Experts of a small language model.
Size: width 256, 92.4M parameters.
Experts: 128 experts in each of 8 layers, 96 ReGLU neurons an expert, 4 picks a token, a sigmoid router.
Training: a variant of Adam for the experts, 821M tokens, 8824 steps.
Below are experts of layer 2 (counted from 0) of a mixture-of-experts language model. Rows are named router (the router's row for the expert), gate (a neuron's input weights, with its number), up (a neuron's input weights, with its number) and show model dimensions 0-255. Each number is 500 + 40 x the weight over its row's rms, rounded and kept within 0 to 999. Numbers have three digits each.
After each expert's rows: a language model's description of what the expert responds to; "gets" lists some tokens that make up at least twice as much of what it gets as of all text. This comes from a sample of Wikipedia text that the model never trained on. Tokens count by the router's weight.

# expert 48
router:496572444414617576565490471467454559478470485563497469500482434494533469432466481541589520495527529509454468492496497557501431466472479444558505541490498486436500549513446476559562519506593478449524471508533545468513472477532563476464474494575424446520466461478438483458468497539483504535513419437529502527507562487492469469448524478525450508459524512479580477474452462479550436497545525542460592522487509496423458577546463486518479462490506521500502473473531497504550501462527497486475470464502531541532526467495463492494484556535494458508552478434516483478502450580467447453521601518487542496518491466533491514513501517468562463503527505572495547438554480519479576375508493485547485468503460386528551485525528483452462482530421532523422528458499514489494512519507528
gate0:503508358438586499501478367515434497490521470435531490498497502499601499501562499497599433501460507546562502559498568457516472479415490483435508501520497487488500513572485498441595558497526545410501507499486488481501469494515526500493486426545392497513499520451479595500497527568505509478527498488411408507501545499539425490500504493513500430495533469465500446476502502530552473492444408474548504491476517512462473500501494476581482515502532544501488501499531501501562576490508490502504500500453496502518460534527480505505499497519518417476518553475478499496499388560520500504507497460554448452464429490505501496496579424576512487472495490428467478516507501481491563433498493505488518508499503440480554497569494455478512499500498605487407569466476516551459514478495484
up0:501529566615504439495500574523500531532490498445443503487508502633518450501403546501497500488522521502525500494540525544511479561499453496421505637446504473357521506431494488499499498500498500497527455506499500505518451502531358509501502493501506521503453556492461378407481504500496458520520394500502507534511562502539548465485468487583503446485499477561502481452450530500503525531500508541507500536528508487523500563499500497503456501413495457496510482502594498499505457475500490516499495507462605503498440503514499502414518517524502502502530482502531516479509534449522431508525501564501503499452479523509488500550498493492429432567487522495496500503563500460566500498494498480650499494486589482499545499497499500526495457488470503498503391508501398441490502486513498
It responds to: Digits and temporal conjunctions. Digit pairs inside numbers in vote tallies and tables, like 96, 12, 00, and clause-opening After, before, while, until.
gets: " after", "00", "50", "30", "40", "25"

# expert 53
router:466623468412648510559512439404486557491509544487554483526435472462515470456494518543579507463519469484486509505488475527483458497508455468504457524490502538532475542525536510681538522500531456522528512511540473468510461526509497431492498503572461528455546477498506509479436475568520472576472510498528514526499556510492504516487521530480509510594505465475481530452493423465468441493537489528505570529516512501508540481536522499488479454545557588525525444521488491460552522504467478473534456465498512502465615538464534493505489459515521498540484449429489462469450547550466519533510501499469593523438535529519505535493482513474508422573449543551496551512563561533442492459539463556508489482477378448458474501538494529509468506487456491530511517528499520525528523428506450
gate0:500488496495443545488522477419488503514575524428497512499508457561496437446473477529401497503467481481479500606502496495488486503508499496447498419483396516536488460458470544472529512545511533551497494530495508500472550556498413502495378415509459461499492497368486494499468476489498531571376500504577525531500499496519435500467481505504531514485523519496501522483416587451531514497501546473471465450614475493388507496548499496506469549495382521496494475479484542498495538501508486503491496416490553393497503560493508475526501530496526507505555438448413373552494450541485491521407484498524490504470451498531542473492522502512546499445503452499488452465531503530504498565412523491481498416501480482494453477492485495479520452430474537505489504500495530499504478474518487
up0:533501497539499489499513517501499463524500570514530454482428492544484492501487498525520424581589476498519475604486492570537478487508412505467499499495512545499506517476455491486496482499538457565513506495499568500511608644485481497485475380429564499461527501437475514485533472550399534504512487509540509498493439507501489504544465551552501459489489502475566504454527506436497494571546498428490485499597521495573496515566498462489497530499538481467543492525352508547453556520445436492422471487526479461571517495575507500491498497495557524507501525495432448543473486479490503470435502480486508499494579424498517491491516506410491488426499451547507512501498506474421532506492487464508543442580499548508556489506468500415500499502402460519504472499450466533500542477473426
It responds to: Lowercase word onsets. Opening one or two letters of a lowercase word after the or a, such as m-echanical, g-eyser, re-allocated, r-ubles.
gets: " m", " b", " s", " f", " r", " n"

# expert 49
router:506522499453541481583480516380460619511521516503539483522531450484558502468455467567488526479539479443427497464484528496419499551568545509560479521449511504507497502509446475604537511585551486466484457511524502429556436520436530462508518532482513506480495492502502510430410480524493517511435516462530469476459501484539484543471497555492488499597536453484536505498449446519459460467534450525468507631524490523431584513538566501460497436487497553503494456495516473489504524466481552506551400492464549510562610519468510451567469454535508465499455489496499477429463492516460473476537534506478519502466489479520487559447546451478525499482571449529532502415517503557511479464558505484483500474461398436503471493563529500549474483500519568466473509452482507539477538462480507
gate0:503501435498502502460504531496490596456570495475498484564513470524501485526452497500618500546339477499439437501504437582512614535557537517449496532513560504456500520445501433528463542515500523511487442494558507461477462456514538553509547468513501504564470489498417494392553457510476503544481493604525465500491511477520521514500482493535483530538483503509505451509544499500516519485549507546474535521511508504536472537493488494493509501485488474519495441485490491502433526582500498504504492455438532497493501578473510525528453573489455499461473498491517497472500467453456521474500544500594551498570571507640403583480503512474521499419535491497506430501517409543495501510518490497484457461483585499495467501509622456514453474497502509454501425476448512467538468508455460
up0:383509486501463515484439554486499501478500372505515444478509488488477497519475505502510503497510437519498467478431434580458440503499537503549538510662483571469500552471499495507499562489610612492496499498506515534501500496581507498511483544487484509544502471512622498429496389456500454501412492469505502532398459449515536472479497469523499645440477520496569487551492473502504500508495488536520520474514398517494499523495533513483504504431516515547558500476553517497505519506468493480468499499433579512584508494503519526455498467531595501459505439564506574569498438502497523518508487487546447481563518542479454495506486535523449514480513522528523492481496500605505500479442498548490483545531488582480485485471498502525500500497551487458505492521507505426513477512508469
It responds to: Mid-word pieces, prefixes. Word-initial prefixes and inner pieces of long or technical words, such as pro, trans, sub, ac in evacuation.
gets: " p", "h", "ul", "os", "al", " pro"

# expert 56
router:501620393410660498555507428462502542481535572541583489517463495479523482417537509563521563499521512456468483469563573516466499538570520506545452524453537530513488553506491541700568519567553509531535424498541485482539425471483506491488490505513478490450528484544558478480454442510480495535506512516524495444518525484512494478534525543515531511539509491466507559501477428522468475493541457563487544522515524556508543507443543456512517480478546549488521475478459491453501511508503477461500487471492509501471540529490530498571512512536493473541504442465467516445507570534504461524488442520474593508457533440506500518492499514497499472527494486520538532479518537480523528449463461513496503489498462375503489536503504531485508493547457528504428603486499527528568510478488463
gate0:476511482481505501501496437444539492522472501500522499492501560482501447491505500557510569584401471490463587498532497476542487555500498454522448474490500521521486511510519539494511432504500451483486500562532506489457527522514511504460506573520498491426546536535520432548526490501503501502447515451527522498554328546519506494541500502498495510506441446515500535377584454562434407488512563498500504458410511553500458434504471445520488460520499494491506503473516505532450489511486506511494610510530487506504632503482517476516548511504511471489530493542529485559523533545504499563520439458505517439521503487499506567498519482499468489483452466493519435502523513505551412495506526517496523495483479427399571462498509586444498486558509501499470670499410427511507477496532491
up0:580611555476594497451516502406500492555532487531540501503545516502418494490513500527498500494479499551520538505504461488501520462512521414478492504502501552497539510520552545749499501456531500487500565503499478525501429496466525499507550500498495523517525462506499476542497507591496501465544533575477510435568506524464476510493433500467473504491499518502506509502442495501542492503611489537448493501500425500493483486482565552498505446514499474501505519491496430495542496540477486495496495526488496607437514484530513458536503384503496518489465501536485506390502501546501548499526514510500455542487498564555543498508478457404502487465488508528388509518503480500455498392524490507498505490527490511556452524499497507500497495500497523478510420507578507533433432514398538
It responds to: Lowercase word-start letters. Opening letter or letters of lowercase words split into pieces after the, a, and: f-it, b-ays, m-esh, rep-resents, inf-ected.
gets: " b", " c", " s", " m", " f", " t"

# expert 58
router:439568452348541564530521476457488514493523520524538483519485482534498478428539439573530536498486484448451510421536466493473427491521537483489513473543531515475494484516467516655519469521592451553492488530498439427551452511477528502530451438543460510443448512507545516467455498448437470554471529537512508474555513463554451427504534522489498522469512547516490506502451472398483488464556470517470544562501491584511561444497564532465475455524523588488518471506491501508502518454533563454546473471521535561474544467503530487594493470517567468540526455472468424492460493528482553504532485559475530533466526522470457504536469507463495521466519410551499564498509528514484563489503544552516530512530405480488531553508533543476476504508490515474415577521445487497530529501509516
gate0:468432508415552503497511502550558468468459500457496492453500473502461485503525436497507510501478504298510513434545502498529476515459501516471539488532494534557535495467451503386462482500511489535462535502502563494519493531490492469546373500536506511467490565512539515501470500403348471519516501539500547495479541523491367539499495459474506443476521594501433553501505525514587473498489540520493423435559501530511516474499521545492500507605494532495514502576439609504509625473494548477509505479442519504439444479503457534544512519517518476486482509496430449527547605498487496503502500497515467490504506534492528499456460482514494447509499497479500476551445486495494509568465540461431499485456476526529516589520516491527496519507508509533498499506478500501515496509459499
up0:513458497423586591500501500536500501504477500502515512496502541458499490497512485525530495469492522500511517541507521513546499500457502492519549501501507506505595520489496462496487420554404551521502517459505490499498519500499550422501465556507500482489510555477505592554378507480402609510500503589578485486520515508500440573494435494407508486508510575505504498465501499491530497519499503488497495499531457504495517447463577513461492470526539632564497481519413508543502506482557508460484499488488539504529500413458545506603500464508500486436530500478501477503475592455518494482496403527501543503500499528489536491487455495495459497513448504563457531502476485501500414479496500501493499465456412493457561483577580439511470588515499477601511500500511585556620502474458568
It responds to: Date ranges and spaces. En dashes in year and score ranges like 1900–1991 or 15–14, and the space between month and year.
gets: "–", " ", "/", "-", " –", " t"

# expert 51
router:467485425363568573554514478446515537502507507497517484471457455449505537484514440583583497517505527447499515516459524514444489495533477471549482507478557504512540470514523535645579569497573509546495489522502518403479488522467549451538491498575483515447478490451575534488451468525463498600505479499495492510511521527460491504475539457481467464532523544442541549475540451483575496517542453448438550554501504532477502465487612464526518447527476540486462487509461524485551535428416547501510446510497492513515619497455499484504520429563470481531522486453501461478489532542503571482484529532508549474478530506502507489512490524542527473485448457530460556449550567559508533550510521478450528495529437401498527474509545524445526536523478472540438516502555558498520505479484455
gate0:529501498491491505531575512419492503595542497512458528507500563540477478567508490500579443466486505539509506522426509508490489489485447487591395515460495446470446528488500502510482532494512480455514500496551484528525484474523533499438485499444500516522508530497502452547496497537506499502488462507464501499464500514454499480500533509486502369504476476497499500502542564597494539494500391481579497547442508486496532498507496628546463499503517523558456544496597485503497530388484410520497488446502437470331491427555456512491497508540500636498458497510562546566471497543556523515498488513528569463539510481512499495443527474500514520572492495501514436536506480525497428459461493435487494531476508493592489490505503503572469540538508538481478542502501584439533497460533472
up0:543412457465500512501504499483573496399504498492474502468503542478517385469526487514461522449496454546510537501483488457459491492481427509493472435463632495487507534494519497506493501545541477588509498502505559457471424607483550575494624499488501511503513506497513622442538453489488488540553519509495472456453462513514481450556469539456496509492466499558645423506498496516489509529412490499570679502495501531534506476511497554494467504484498466521520499473558495493521499476522485561487480486518482530489487428513507490456510512516529468472498504500513431548501453478538495497493541445574531532502501495608568499543450496502500524507553501497526492507474574522500503512477501487498499513495491486460499472525500419503487471496527505427476505570508546484485529381518432
It responds to: Spaces and signs before numbers. Bare spaces, en dashes, currency and plus/minus signs in score or statistics tables, placed before digits, e.g. 0 / 46, NZ£1,000.
gets: " ", "–", " $", " .", " +", " −"

# expert 63
router:434535437391529563593501503400509569548465561475529498511528502462469551545532452575566516463503504484524530460468501541447465504502478496452460491533516520509475483545457561592536507514587498426509540548499545532564495464453538472512476489576457474455547459511515515504469451517466490580527439524485479512459538546486496501453509504508451483510495599499495517468500441500503450469514498441470514534494521453457505501575531480485488427531513480511485448482528538504467512424477523496495412453430428480515529445441510488514470461587523481512492466435454476494446553500517473512505570567484512432520520497575496468466549540577505520523536466562506525460496593500471517458510508518483453528469428375491471456512469527489539549471490521538453551518551562531554536480483521
gate0:502416529507516481495505458486513482504614486471492571522521505473564437443508518505569571416485536475439512411471567484501510500533511518519469492448505498442485496486516505513569461526469495417495520497370501560511555457377524587536498508463434453507494561515468538500522483534449458471468504446533477586599494528503513552527380485496482576521548452511527490536577487510512515503499466525493479491519526502461483446499580519505451546568494496488496439434500471442489499553493493469455499527549517504502522505480499472535524491488488548489601511530484505515521498502451501475507477492470545512503500531495506501466496516471480493466536502606376471424491479507497515501474481459504514500558516507500440573520541501514503504405442522488544501546502517466417501625502512
up0:496593465486544506509492512480506550458419477565530500502481571500485504503497483507457457557548511510409466506501344540493502490504494423503519562523496501548508486490445495500494523503559495500481467499556454452487434500518501490491500505500506520478495426499466500459506511503532527548449478503498510472477500444508493461507605486504561471480412477500499512391391501421520525524506513482478500491503496512512488550497449509468496503435521501552495524560497605499488501512520487516557475497478506501494510619608463515484472500522502452533448479443517505478442468491494494517502516551508495500483517435527494502529591482509524474505483508398526532546584513546490486442581515571502498422490417472431584439500427465468474499634621462494493505502497468515519496519533459
It responds to: Opening brackets and dollar. Opening parentheses and brackets before dates or notes, the second $ opening LaTeX display math, and spaces before numbers in tables.
gets: " (", " ", " $", "(", "$", " +"

# expert 14
router:484546477391563535661520480355542537532500519512520453490480431481473509478478458541541496492538567491467489490459582551444511488591516495535477536544535504448484487526471526544529510590581490478506479510537397479525482497493544528492502538522488442491577463465483518487493436582454508475487507462528455484462574451455434510475474525490517541506485527494522537496479440442483458522535467549446509535488543531469518515430497458466477462522465484519552495493461511509523486491503507477516477506473526569508432537492502496525460438578544474505474469462476429463533501533508464500459526484405516477511494514504491515436471535510531559458551499536527539499500526540505578468480488510439523492575439376482457530533461525532497509445480504504415583436490477495519555516489458
gate0:533522496500501503497453521500597501513452508469454519501594515610501508509439500492485551527404507481501480448466540513505491495513496514502521501500433394378508519515489508517522508496493504486500490442486487496502533439549416500558551496498493539519497490532507437556541533494489506496528525547502502528500559487514509521500502470422575455497537519500498502499499501421483519501445472522499510487449544489370500576499455480510427498463520512455535501483506457515515471470500508551504546493420511389500500509513451475498503577710511523485498503444507497497552502459489498533447499563452501501502437516609498498503659512477501513577493480488433500483511500546509477500516540494499608487548496499527497510447514562446474495501510502500503524428549500498448476528540495
up0:512500505514503465456579525485470433474522497526536500496479466596501425470467491495424506471442515484497528454501500445506486529450590384491503536491415498406553511503550447514508477575500492482422489505483522483470459503475507485600513499472520499494491519452477454469497542500435493501558516575528488442513555424492482576484451500482557472514539416446504488505554511408542511501469508492464461561536538512449480567502458547501491500540503494576545502510513519558504592513472497522479499475497524489456501496499445472499534532506408502374509499511457498490502489558513482498514509587459506500486489496521487397489589552505542499514489509522475504468578504494508484443501504478337517476467517506505503510483502499500530534507505461493424492500580521487411497387439485
It responds to: Definite article the. The word the, sometimes a or every, after prepositions such as of, in, to, in titles and set phrases like the way.
gets: " the", " a", " The", " an", "The", "the"